{"n_layer": 13, "d_model": 96, "n_experts": 64, "experts_per_token": 6, "d_expert": 32, "d_shared_expert": 64, "activation": "swiglu", "moe_layers": [2, 3, 4, 5, 6, 7, 8, 9, 10, 11, 12], "router_score": "sigmoid", "normalize_top_k": true, "routed_scale": 1.0, "balance_loss": 0.00508, "balance_bias": false, "router_bias": true, "init_std_router": 0.0386, "lr_router": 0.00111, "n_head": 2, "n_kv_head": 2, "head_dim": 64, "vocab_size": 8192, "norm": "rmsnorm", "norm_place": "pre", "norm_eps": 1e-05, "positions": "rope", "rope_base": 4520.0, "rope_fraction": 1.0, "qk_norm": false, "attn_scale": 0.125, "tie_embeddings": false, "parallel_block": false, "init": "normal", "init_std_qkv": 0.102, "init_std_o": 0.0172, "init_std_up": 0.102, "init_std_down": 0.0122, "optimizer": "soap_variant", "lr": 0.00478, "lr_mult_qkv": 0.5, "beta1": 0.95, "beta2": 0.95, "lr_head": 0.0106, "warmup_steps": 200, "schedule": "wsd", "decay_fraction": 0.685, "decay_shape": "sqrt", "final_lr_fraction": 0.05, "batch_tokens": [65536, 131072, 262144], "seq_len": 512, "doc_mask": true, "train_tokens": 475300000, "steps": 3655, "dataset": "wikipedia_en"}
Below are experts of layer 2 (counted from 0) of a mixture-of-experts language model. Rows are named router (the router's row for the expert), gate (a neuron's input weights, with its number), up (a neuron's input weights, with its number) and show model dimensions 0-47. Each number is 128 + 24 x the weight over its row's rms, rounded and kept within 0 to 255. Numbers have three digits each.
After each expert's rows: "mostly gets" lists some tokens that are sent to it at least half of the time; "gets" lists some tokens that make up at least twice as much of what it gets as of all text. This comes from a sample of Wikipedia text that the model never trained on. Tokens count by the router's weight.

# expert 21
router:113147126176160105125131105173116155111109142167166118122136155149141114110158100132122101115143103113126120109147113123117095077145163093139162
gate0:090172104147154104110117091117104142135097117146120133096132119128169099148150153147112131114109083113129125116156100163143134127113176121167142
up0:134169125114094135120172133103128142092131168104113145130059125123102110073108172140084123154179113085108145154148114121131137103142109139120118
gate1:103085107145101100111123054142160062139140081123148126135105148133103123114119124095115148114103126102149089084147109136130110110121187121093098
up1:179127107124122148109121220119109170127079154141143099095142152132127126136138119119121162115128166123089111138136101179117102155138103118100100
gate2:078157131104112123104158122148108133157147133096168144095134139086107146107176129104190114132126136121123120106152148167112112130100169123097151
up2:144147125132123134095154149098136114129120110129101119153141176131145141163131120126063125122091120141116126162151110123106165127156084131134161
gate3:095128133107097068125111096120146146156119139093136097122116097124121137144127093134134118095156139129149105087107123089119146116156161107150137
up3:137083121123112137133151148110110141141107087116119130200195120140128120141144160127172100145112151145112088124114150087142095131098142121137089
gate4:083145125166159135131122125152141095130127171170150129142118138125127110185144127112094101132114148113154123132144149099120182085141127134154151
up4:136109138111117133170128135061100114115128118128140151135140117119089143134140119129115181119148113086126119139139154105144105151104138159124131
gate5:124130091138107117102142060097107120114120134166181118130154112141163107108103130145131126102129120126139118123124121130102134112117158075139150
up5:147126129122137138125162165137116146116156153093116157135122133135116104110127133094113121164194128068110118145125094095157123127123095173144100
gate6:138109139092213109106129103142138170157157165116158095085080119144078114117135131132160131143112128129120120114126096115118135133104131159131118
up6:142114194150120097100127125112136145108151115129158138127111115136128151155133144188117144134097140128114132144111115141158119142109129150081159
gate7:143143122101090099124084096145178154141120127127127120173096137159123115145138142156172108128081117173118118119122108132098091122111125111111117
up7:110123134126168146123128111144146079075106149192110115086143116121135120127081109094119133129158110110134124146149072139152143143112126123110057
gate8:133096115135103108105142077132139132183132118125092114167147095121146117109161095117105136120135167120105112108141177127114147120150194141082129
up8:111150139140126117147153116187137119163077138098128140085102149083143160134120133147126128132180109110108185130137125110127107103121137114165115
mostly gets: "| ", " two", "The", "|  |", " | N", " | S"
gets: "| ", "|", " The", " the", "The", "|  |"

# expert 54
router:142082109166104085127158116097105160129098152104136132146145110109139119129122146152097100090122106156143086097108122139122134161108151115132140
gate0:133116133130122121170121138175111160176114167103116131057070153139106082114110120097134130123143108119158123101099109134128131120111162164150134
up0:135141138140115104083145121150146120123133119121134135129130175113109088145135125147116119106141124119118141143144162101142115132170119123107089
gate1:156102122151108150127130134154063138088153110141143102117104118119126104140121142146107092112118096151157100114114130142105116206095141153138101
up1:098145140101132124119170127096176137138111108128143101137114122137105121115099160116174116166130148147166138118083123141139135124113064158132067
gate2:113111100130110128152151102143086160104123178125146148142155093094158132088108095093091141117116134144167109091142168109151107109131146108126087
up2:139146146105143130115126137160146117134162097094101124125189121156102116120163137093161162150150125078143123147151107130098150131108086151140123
gate3:083130157120138131127122128175105149090107102117120109121159121099099112131106128130122141148147122132148138123129158152136118112143173082145143
up3:177184130093120151126158122144128095128111137136144131154145134131142144140117116114101129148093141126081124135153134084151140112137102148149156
gate4:102101177138126135154136089139137121140116115117119110164162096165132150095147119065096103102111136143142135112108100134125123094121105181146129
up4:138144132136162109101130157151127135112103130148158133103116135081149123125123107196114130137106124102131130148124150072130126148143096115141131
gate5:151136130126119148095163138185091167156125129124137166108126143123136166098180138132139108162139091113119127132095157147133169124113125135144127
up5:151128116095146092088171165136108132150097104102138127116155146157156124135114138105121121159177133129143117115096173163180141156099153134150143
gate6:138081091142087118108106162110154149137130132062155134135115163122112122119126132140122105060125134142117131129115121096125132126149124090113137
up6:110126168112128127141147115164141154072128109120112158101123095138130176076139074114145129182107136089112175144130146102128133112114118139169104
gate7:111147081137134086168187143105140137117148130121117158096131147162165130099149101110135129126073090146106168130120123161100124112158128129116151
up7:152104106122134179130172118083113135146093151108104128151153141108155153137083175144116125130159167168112179145126101131139115179123135130132162
gate8:133101116096099105155153145117107138108142112133146161124108136137183096141145146120134111116084113111181114123079112124078129156093153139103150
up8:105112158131189093110138123135132156142146150082123103124100158121132168126118143173137134149115134142119165173131121112119109142151104157152169
mostly gets: "V", "\" (", ", H", "\",", " | MF", " | DF"
gets: "\"", "–", " ", ",", ", ", "-"

# expert 5
router:150131111127163116125146115110132136123124109129160148138148139116150106152131137111156086091144105095149077079124125120108148091109170104126091
gate0:122113138133149122142128123122127134123090139122154161116097162121151159172111116142117114143113102144101076094158159104107147129194105102136121
up0:147123111137159135143149093159157110120183118133131120169138094150111111091137164166136134123124135136148139135121113099121115132092139130122115
gate1:124103117108113118141143132137144137130161139099147125121121120167115135139136084106113112085116119101170107103215119073147122144130095117150147
up1:153129101122125148164152138107189121106185119158157145165154108109131135138111107120164106053142135120130095084110102090168056127100143151120082
gate2:190180149172137077109134126122111142128076144144140135138129146114096132112115112112119138087128114166134125094107116111114161110156123107105099
up2:142109145129156111136124116136138128126112132135191144126151095139133132158155111134115126126133106155058101139156103166144098172151132119116120
gate3:128130132127135127090140107150131130137107119124104163146132184095100130157097123126089092102139161141105125130120135117141117134143102112159148
up3:121128173124161127149098161150113105152136104142144121117195128109134141130121176098140141095139125139123118128124099159113126211098113173138120
gate4:104086110125148118143144114113117128125114146073182148163112100124111093139112122140123121091133125084125130116144138136140113122145116104160116
up4:138146123099116127136117120175130129149138155184132135107156135140146130092134128114130120159135143184175109156153165167143103099157099176115143
gate5:094111121123123103128116131144093120155095123138121144102114197117125143154153122143103105129086140158139092136112143088134130067138128098118078
up5:100121081125175121140139117111118131151140104082132114124106203123130137128171138183120112134123163135124113137125159114138120112093178160093103
gate6:115131114127111112105104131134111112121123104160089092122152106089113148170180087136142145136113142139120121125088134121126153141125140115143138
up6:124127141113166082109105122169164137127140144113135166116150099115108156117141128109111132129106092177138137074123129155134126114112115134133152
gate7:136133134125122077110147139131122134164093115096108183115158139135087122124134104106123098142098120127127121116151119124106152084152124072174161
up7:167109134152067134160114126095118096127121129139107094125143162114093127125140113084174114135117168130119119128165082129088163130101194117135115
gate8:088135100205090104128133161161103136143147139128119128120156128139204123135134099116147124154146116123137137108097135092104119172149145086111156
up8:131143124118081104168133124182117133085092160121116160146123133142089135185136149113101116116117172110125115115140143098164137152094100167114157
mostly gets: ".", ").", "s.", " ==", "\".", "es."
gets: ".", "\n", "s.", "al", ").", "=="

# expert 34
router:138131127161124127102138128127125157131117122139144135113123133167117125130093094132103089128110113148149101142106113127105138113155145147177128
gate0:137131127134149131167145130136146144169127132105151115134151135144112146070145139120120140133130126137182130113133120106069159120104119150184110
up0:113125135145100118063102114080121137040133140131092126150144087129099127158106090138102123127121117128100123122112168116167107107123118109100118
gate1:141118098121108124126173105224134126122118117156158166124143123124115122123144082140162108130157148101170112126115159175145131098136149161177172
up1:135120120147126130128093124146090133107186108130143111131151151146114129131113063159201126127130159113174097122159118144164132106155136105144134
gate2:138147106063144133109221141143103133139105124165139115174102137144115152107128087136142110141163117137118165135131147146117152120118169119134152
up2:137158115069149145127172139169109125173081154106111112139128111155099152117122090126148100152113127155112134128142140190118124110135154092147173
gate3:110099142130134127129098142136135124191078158149137122107137122086121131134123108051144109097111130140168143129122115106161158118137079120158076
up3:135109103157123110148134083125145104073142175148149148140158100114137113112130148105120114131067130136137161124123100144117078108142113106114143
gate4:130097163132154116203153133126085129119141154117153125110113170135136165087140119139093133111118115122117093124088106112117162144142137133115101
up4:141166114140129112121142173126138114138119111136138114139085116122144143135133104168131107139144106082151112132137144088116145152159083106163141
gate5:120090128163127122146137116103121148106149162066142096156079117123118146113116147105125110116105122117119128110088117150143107138087155126074177
up5:142135143159117159125115167109140088110137085147105121136130117124128127137155126141134142139143134132189142142134129137115124107130126169066138
gate6:138114121145145138175094127152100146126123122135083127118096169118136166128139122121137107114158117141115116138127119121025148157103131127112118
up6:151143110178152141137093121129114134140116113161088106118091165112091136179147124136101138144193120129105102148132109125165154094111121133086157
gate7:124144114152149125094065191107148115100160094167118111115101114146106125172119095115141122153110085120124161137091102075145146123136102120139114
up7:130122113137138129147117133102186172098155102132138096123140124120124144135165139145124111121182121111144148127115068095140155111078082120131095
gate8:096127103162117115131126089137127132130167110074133138140122153114146108127109162145084138118145181129102097111139129068148155147134186124144124
up8:143128093108122133102186127104122129129175125129152148114121135106133168125126109152181130122163095100135173129158192146127124101132148122140119
mostly gets: " The", " in the", " a", " the", " of the", "The"
gets: " the", " a", " of the", " in the", " The", ", the"

# expert 41
router:137083138104135094122155093100124153120130204148090121168115133143111141170111100117117094097121112119118074074130123123121135110129120139140171
gate0:150146133100180130112166141140135132138103141126134136110122136139088100153113108127170122142136112120178126126134130152179107149106158135154119
up0:137151107113155164160153122159103134119105123140173105100129121148148129127104171149131117135139119136104132116133125162106131225067125119122113
gate1:148141130107118142127100125142120153162135111190117167096164119085130127123094088108115130118143141085175101113148155110129110125147082118121142
up1:082114145150125119112148111121147108127157163106116135117150176107103092113067113128118110107136097092154122114120132088119129145127106147112142
gate2:174107156137078101114110101132061136134149150190142159117118137127092134114111108102158095141130134152150124152132166103123142113178109173143149
up2:115120121112145136137123137172148153142141148082146164106153155173061132147146137172113143092130098145124116164103138116129134154137103099184123
gate3:095141127147118136099112087174127103116109098107110133130144187118146156130137105078154095122131164099084115109124132130130149097153203138144134
up3:107135136115059145128137106153109121123089132158115141115103116136111143129156109141109133128124128116165136134119152140123164078098109169115108
gate4:103145161157154138103105131141111133151140149098148120127126109133052159112132135138155114145136115099174091092142167173126095097127130119120160
up4:084116185167159151160127123132105154127120128133127141119122120101114137114134131185131122122118112119148089126182154118133128147152105090102153
gate5:176129113137105129100103129130140120153177171127120147117076122114100158147156122106126128130119102137131073124108134103119115085124105150133141
up5:103054134130128120152133144123101142176114117159129097110158152134134139098134117159130122126115105134139134125113120140147092163106100152120171
gate6:153135149106129139123128133105136140127155143133165128134147116140147129146098126107142140147099094125099174091149146163132139105149126102137143
up6:125110091110150128119140105139146100134097116108120142145121120156144105103161138137142124122119129188109143117122135133112105159075107154109112
gate7:132111111176131095126150114118112128126146111111124159115130125181146121158137185146102091111105152159124122144126098171128134133154146127127144
up7:193106110167110119148166111110150118125158156143153138174164143111089092118091139096102126143173150125118121129112140129154141161094158068166129
gate8:096132117109137109101147160089192146136134145120117097140152133129125135129161098113131102119091126107135116093103130066150133105136097122148131
up8:100116145118130119120182133139134129137134173116090120135120142139142122143161076088114075077139134112121102099092137072171147121098096147119092
mostly gets: "S.", "d", "r.", "ED", " &", "D"
gets: ".", " ", "ed", " and", "D", "d"

# expert 16
router:137105111129144163088138132136158163125120127108122140129131118097136150099142129143114070101154074144136106126100131120136120135108151130175111
gate0:143083123158127137136133115131097151104147138165129111107159165116124107148171137106162114150139087112107103120119179130163112135147189152087128
up0:139170077141112120131149125129171138164140115107185120178119122137112152169110127121139117147127125093096154138124116118103158146110082206106112
gate1:111105138138142137107156123134121135112117143077119112123069109146128125134125138137100122114102082092122088139077122136128147168132139137119125
up1:160113127170145119162109129167170140131160124139129138170102119137120100059120097147104141119171129118115106136122099132089113152134108140130129
gate2:121088076096127149156128173134135145150149124110167092117140148143124146143098092136151112112132085132127123133115084116125121170121075212126086
up2:149129107119135137123138119197133130146136123146133171102099113145138108148092118099173140161152144175130124107161097133106124108114124120121101
gate3:162101111148116125153122151108131149153150121114137095138126129125134095117127126121100129126143096114127118083098117119127045151083134135151132
up3:116148128146091130177102083086142116107153137146149104137193109141106115118125143100104122107114132108127111077111129107177121138125131081109101
gate4:112082152133117151128187131121110134128120143106115110085127209119126103133185166146111102138134094101143115117106126123123133128113200137119099
up4:142128130129110132098132099166122115063129134141181135117116149096068081144139161156126137131126109105155159120102109088107127099123147141100122
gate5:135165149130147135109089118134110140082164130127110130115085117118187127105142141131122072168102161152102105100125099091137141137153149162120114
up5:130140115170109140117132132181130088108154126130143162108146121126132115171114180126110160132160149156138127125107151115151100129117149133139134
gate6:118131136126146147138123135135125129134142111106132119123164100182137123128144108112189084115127123160133184118122068143131078142124131182134114
up6:119135154154117129154139124152121150120147104138121102128161137179128120137129094132109092141102120164152080138142132117120132147152164164151126
gate7:105104123123133129110125146095124137131120147117072134140069145138097190102152094136142099118130094139157101096127137124103134131106125156106128
up7:123142125159137123073169127144110144126111128185174119097113148138119123165191153108088148113098123128123129125150143139137132128103101150127148
gate8:150129146176172112131129101106118122126116153103142096165105139108126183133137117126136104110161122150102148135098122139102090135096050175147141
up8:093071103124118137158096147088124096129115141104137161156171134135126115126101096151143126096155142103176138102161120136148110183150136133140124
mostly gets: " \"", "b", "ib", " dis", " b", " Le"
gets: "\n\n", ".", "\n", " B", "b", " in"

# expert 18
router:165111099164156122120117118148126166124088117103178163148116137113093161125126130116124091111161100140138111123127123099075132122132146110169137
gate0:128125133137132108113177115173094127132155112101143148105087117142088112139184165129114108143123076107126126129157137180115088119155110140088145
up0:145119141147176130134149112105146147132132167136136142130135101067142190106106115134148171104116121098131120119135165107138143119081131163153105
gate1:141131101111108102114203121135082108133101154142146102091126123122111130122124125098119106099122113139096136121117134136110145144151141143060110
up1:139134138186167116143088138118142137135145116114144107135160107153112087114166148146127145114133147177144135133119138120116083166106110143149113
gate2:151085106156129096131142147157149117158148120106141173105119137099111162114145151117140129117126120132135077127145156100084103155085135162121107
up2:118160128113128141131132058097086132153149149155107116128084123191084103137099094119137143153135152153132103123139097117128140098166118144145132
gate3:158118070144143126144083114115106127082077175124130152122134126135085091131103112118141115114133133151111138117117109121120143141134116093180090
up3:108108142070102125138123141155137123134114125141119102125132166149132137099136114107118170138081118109112138116134143163127097095160155147080131
gate4:103127091127090119175142117130112129104117127116077144118081177141147123154141112124118138115113129103141092126127123113147191141147158081149209
up4:134132090156109142156160129146134129110111105122113127165134148146095111137180141104147077148126136130124141172137090116125136136109195121144147
gate5:139118086109116161130198137146159131152107112148100156136141122121141102086114127118089102114132143127150050112129127132148110143160149095138130
up5:129148148158129140177096137119133183123107154067095160113125135143120094119104121134151168118120144094129176122133149127129081116116130114144136
gate6:124093124104118115121164107143084142095124172128113140092139139131128160119118157128108136124136140107065085115159156142100117123068153123162165
up6:117086134117141096136111129093146169125153130146141125130185103092139150103114138091168115112124125071166111123123097090131137114090129156120120
gate7:098156092153149132131112125129094172100079132108113137111187127121112152104135123067146115113100138126109121101101165128130132144159132101170096
up7:153109107157068127165144114109125130093116121099121162122116125167134082143117152056127114121111143104079107126122143158141108128087109136126078
gate8:120134128143117159180161126143133139107111119132138144143136133125076101160104102114159120146131136129151135156086091079178131137082135076183146
up8:159108121114134117119124116157100134126115157113086107125108101110144099111134172092121116149116093133084175114176133163110045097120092130073106
mostly gets: "\n\n", "\n", "==", "===", " The", " =="
gets: "\n", "\n\n", " The", "==", "===", "| "

# expert 33
router:147101119161137103141107098133133149135110154127115113136102168155107121147127148166102086068110118177136128124099147099120113149181122136159144
gate0:102136118153094101126099155155134134136121114121111126144145155091121136147209116115118119110114115154112103125093158131132089084154142128085111
up0:160123117121143118132123100139135128126137107170114106149141068108121193137162165135112124141138124103097115124098140150116120126122119134141143
gate1:123130126142120092132118079101127151092113129140156149123109131120122136109089155101145111117138094124101116079081114129116111104172135105099138
up1:121138122121098130056141148117176124129182070125143155101134132105122139142095134111144126152129122088123112116127089117109150135063148131181111
gate2:102130094150103112118122125158107150097143177096147143088115153134113195160114101118108135039110121160103115101108122091145152124140137133146116
up2:090136134110152127130099066138096140119135105134117128134090145136150140123149122100149093155163133099096141123133167133143125104166174047172125
gate3:067116098168127077113120164136110171145102089087104133113146153126135122094107133130122094034104118142133140120097092146141144146133126161113111
up3:131131136142170093150122084095135127072197116128134134114143113115101121108126128142116167143109143168185082122127114134148154137114134143121090
gate4:133126091141122123121116167122093132100153137147124084102137149136118097155133126114190123079154158120181132114126111111153117119146175114094138
up4:110129088132114147123136169108126132115107131135096111163109162103134121078134133154133130075126151115123162129104101167126127104150122176140132
gate5:090135128129135092151120126112126101154055121131084107152143124132120132116151082141156114098091145113174100115156129137096144085130135103140131
up5:119098154079112121116135152160145131106176107083119133146102181109128158099113185140142110115112126111115094122130104157115070150102129125114114
gate6:111075134122124131091106125122108136151125127122111095117092159119075096109190138143110107068149113102109093111123108089131114133114116147133112
up6:150100127094131148166113108124102117119100138106128140115113112113097135125046145123119145139101107115145127118133084124116152140139103116135157
gate7:160095142119140143090147123124084136174162155095108126101131119112182137097145143127140081131165117089150079126146136127119151139110131142167135
up7:124148140151176130167155117131132126163131152116123149115104150129169115100091104131113136115132121130111093153147158120138130170141113157113127
gate8:156111086160107076149132092141125129130148119131136150165142110132112094142133139148167110107134135147110094096127143123139122154123111131099156
up8:118124118084111162100138111121131127117117126099157115128104125133166167134125159131107130157179119115077163156120117114114090158121130134140109
mostly gets: " for", " st", " after", " be", " when", "ver"
gets: " in", " for", " by", " st", "id", " on"

# expert 2
router:135143138151162140082105136138143125155096113116145143153120107132148152187100112130110070134154083156099127105080136124079125127153128120128120
gate0:117115151137110110127127113139126115128108138145107185141121120108149171154149140095109118106114116144119094124118135121171131107116074143119139
up0:130114156104138072132062167118147137127140135160113141156155135092132138152136117107192127123128128153129113106138088107091100121117140143111115
gate1:095111127142156052143106125116148134090096132136108139134130114101113185132171113145163105113115103163131109120098162111083107143122124156117173
up1:114160140114130155161130094091096129105108157151135120119169130165126120122125112089092148113126148113150115124142127087147174102155183083110092
gate2:124125121138109125112133131157087151151114098146126141118161106120172225107142118118074123134159087123130075122103161132114106128133118133136096
up2:111067117127143114152159132110152125193152116138094127154113138159114114105127158140136193108142172105147158102142112118138151151128084143128109
gate3:145102112184121097120142119121148125161152118115160156134151107134150145132112169129096128103118116155108124126124105121116107149163166137136102
up3:132109126148100121153111132103104116101098114141105158147132114151119154092144108117112146101134134150113130119111104131102122078125169096113124
gate4:124148140154132100131185135192133131142134130129136114117135107123156167106169135140131105113108114133134129120106126105124143112157114123132133
up4:138149124116083169110122186110124131114138114142102103150171132113138100173084135107112101139144133155124119128072115095124124124121121085127120
gate5:116147100146147133087113124131136124057099158167104139089068153128160134162123135140115146135107129133149146135119124117120151090139123112113116
up5:178126119111145131165092107157154126099125127076149087127148112112153097064129135135111134138123142130118100107094127111144123111134121141123087
gate6:130143096131124130110163145101132123163116127131138129124143101108168121088078124130129133144160137131110072105115137088052125109162126179138095
up6:149078137116089119095146137073068116141083125116117128148124137135133125103110112116096107147145130128108146127126133119175111097170153108114156
gate7:096142166150136116162131151080163110101162148115122112102158122126147144162085094108152142124115112112123114120124118154083134160117118132125148
up7:167126108096121132085106117128179148155174133102112109122111137109127119069131138137129112116071115129146142121062095148124115122146117173128121
gate8:136135093135143148132128119141097117174117118124130104120159132168115145121101101143109131130117127105101130128137144129093133144140126160159129
up8:099117118117166083151093108094159144088178136107145105129149131127121129112128102097121074118156119148125115125109154142142085187110106139124109
mostly gets: "\n", " (", "- ", "(", " / ", "\" ("
gets: "\n", " (", "| ", " | ", " in ", " "

# expert 23
router:135130136157151107085130121115109150137122116168130090158132121161140141134116093106123063130136115183132145102095134103105118102122126127129161
gate0:109103131170114091162185113111128125102061161157134145132109135144127113152139135114107144117134139123142115126114093104099076171177127090132171
up0:146154093114104122096184140152101123108114129127129146125096158139182095074087090097080123135126133152100158119155154123156149146130122101130152
gate1:131124133140103127124124109125078121115128133157093144120116148153120116191200126087132103140112121135130121136179146182148135112151134143128163
up1:144104134092135152101099118167098110135103109118119145147137101116139134153131117062159079157134117153104127143124098108164105108139128160101127
gate2:140153127172149106132125119132112140116121140106121127145124126120138120145171126165108121107093156150119127133152171198066061164164123110116138
up2:141140129147132119132119122136105128128128135135157141115106130119054104103144138152115122115103140125142156146196137166143082149143180096113135
gate3:126129117153141118116145128138138130149113105185136137143138150122145130107138113166084126110161155116142111118178136154113078156133172153102147
up3:122145093123148131129140112147149130109145153117119111111103144156120091186137111121113143126097127098147060145111191092175148154124134063110140
gate4:149138119082132145094138143127093136101119178135186122110132137134110090116106126115158122123094115166130161111146126199097112094119082143099151
up4:134093133106109144104116153150115124143145088090134120136175129114138118140110125150081130149173127127106121138110164103122136132118133145137125
gate5:148136127138121131087142142134110127139113141115105148102131110157132125117103169146141085137130104105114121133077132111157085101175154146113159
up5:115075117151155112156131118070206136111127133128156171131067137097130136091134127171132138100116109143129103158115127101094133146153125122125129
gate6:115093149149122102135113103074164129107191109152121170149138148124112120166133130156106114116131120120145119124096077127095133140175116152089130
up6:120078156158087121160095125162110139152108142129157173120129114145087133151138099121058114108109107103105119132101120099093154128113088142117158
gate7:141081094129090159141112140144119151129099134139128142125097140134122112122137192098109096131147119148116128109107113152155136087082137102115119
up7:125130115115144096095153112149123106081121142099150129130121136098091097135166130101116109121147113146116114137167154129149096187121139161098111
gate8:135112156113149111109163152129130125131135155159111120130159162129122140136146103116121127110103140145134141145141158154144180130133135095122135
up8:160146149152150110138086096105178149147168110141111096140124151128142144110142104104162139117116131136137136137124150118113181136135164087123111
mostly gets: "| ", " is a", "a (", " have", " has", " was a"
gets: "\n", " | ", " (", "| ", " |", ","

# expert 17
router:150117076183140123113158091138093128099122121132168150133104144105138088140144183110094036112135124120126118090092143101142145119122134108157109
gate0:156118123134123122133138077103087120128094128150096116104095125126119117123188182083124136132069111155131113099126146149148128120125126160105126
up0:157121070136102151144100102132094124096157113140119157118114151145139107116114145136147091156094136152131133095152162168151084101128126130102114
gate1:098105129142130116129151152147102144128100140093147167129102158135159119104079129134123121154115112133132154112117155115120101122124125139181143
up1:129099133087152146109153128128130104149173138104128090111146099153126144127152104133142151152122129112141101117139103143153162113077100163143133
gate2:141116114166137104130145115115124117129141137219165119121095103108119127167127119138117098083102133103153136101110130185103132119142125074114096
up2:135133141152158110132111132115117107114136107123160124149071124083103115211151148127135083097118136130181169126117154108142132134145139114116094
gate3:144130071106096110157133121131131124118150125187141128103144096140095119147162133141113104110132136093107104119098106081152120128121147159126124
up3:127148112142129102098123143184126129164097131156134174120190089127127148115152116127117110140156151156158106124127120144120146095146169151128127
gate4:109125088173090138086160159137126140144149111102130155134110122137152166126103112111119084138121067128131136132129160170136160104141164167107113
up4:194109110181137121148150176128129119101143112137145121138084133116155122150148141151145119127126123151151092151116105146118124140162155146097071
gate5:145099116143160126123171110117100109153128139139086112124122126104146139120126130095110082132120107128099017151104170120136123155153136157112164
up5:140120128163100145138164109107158118168130154146052117143116145119163102130081122143111101143126129078115110141098143110121136158113130086100117
gate6:109150122160167121114121160133110138122115113140147118136193099114214126123153110109136136108127124172132181098131094133144149128119159123121152
up6:095115145116105124140067106130108130120169124152107155134132125085105133133100144162127114138126143150090124132088114134127105108144114094171108
gate7:118148076112090132142132124166106119161142122134127122107147167143146140145168124119102087155102095146124174153116121114110154118182147078127133
up7:152115136117185084128099127108184141127134158143086134153094109162142144095151140154119131133141118152117114120178115171116087137111098139142131
gate8:115140103148122134133137137131136130149100129116129109111138166119124140112075157144081141123137103091134087130154144114107126151102140105106123
up8:080163151148154051125147112127120157137130126135114106128126103139131146124104127113143151145125124129151110110137148131099163105130137059156163
mostly gets: "% |", "es.", " / (", "ed.", " In ", ")."
gets: ".", " | ", "–", "-", "\n\n", ", "

# expert 53
router:170146093152101112112170110126148152175121167148172125138121161181135132118076118161107111119130130132133128133101150124138125139153144105146134
gate0:131073099144123106114140138100132121100095172132137089129142107116103098161138124114095107107138133106169097119120136127087164083150102088131156
up0:088147108124142117176125073133103144125153135096146148125083182083138144134154114117157119123099113162128175114113123125172179150123148125113065
gate1:114096145108145095159070127114132121142115163127128146083169132135106170111112116104128139133139126136121160143085094082140172121177142091153094
up1:130141131142133113122091150098123108099099178128102116145124125145111157127130124122172103131103081097145132127135089147127132079157111106130112
gate2:137141149160153122069147167142124145162128101103115110135099118143208150131132151187108151116149168151128167129110111134112138152133136167128097
up2:132120123113099148135188113143121122120135142131118087110111114132083090104131122111162116138119112130149121127123134165131141114129119134134136
gate3:130081153133130124062129143125116148173111101139156159131172114130104130111115058127135127120168120122126121110143135106118156119076111143072103
up3:134135144188127149142089147100143107091101153133072117127099143134125151202140093121135137125123128143134131146102148068134118124128141142108205
gate4:142093134112134114105154116090118139141094153135138158135139158143108128112122140134096145141116125131167148124135187121095121116100118133133132
up4:101101133132099127123105123122164120110151073194075126145084131143112109137177129108120116136105137127140092114089089066134122133132102169159081
gate5:137126083076121117127157114120107154121109175112162193125112180139127134071101130144163127145125126099110132127163160156185089093133123112138119
up5:112114162195147122092060153122141140118140120082130067116136071105119155164152129137137132114120134145126133141083125125071175131134170141148152
gate6:124138109104126123109103129087120149110118162113104103138100088128128122117114093094148140140087121126081175123113147135155128066150117133163115
up6:135134114145136137131101148179119111118138104138151143115118114066099095089133131134163118136101130099138134123138130112148115111120158113095122
gate7:134150121101120131166134145127143111141119109133140099118095128147105150110160157151147179131144091145110132133136134178108121147115144149116091
up7:131130174173147140157111133139145119109089124149125128100085112140112151126160134142140134124127128130108117127139146165057113116102149085140121
gate8:100123107053116127109168129101111134169125123153151133092095107136100125120130091102135125120142122126105140119145105170121103133121124178133154
up8:126121129135160120101113137127118126137155185118136140161091147111141153159090087136149141098123143124119118106100123143148143107131124111102137
mostly gets: " to", " with", " to the", " his", " with the", " had"
gets: " to", " in", " of", " for", " of the", " with"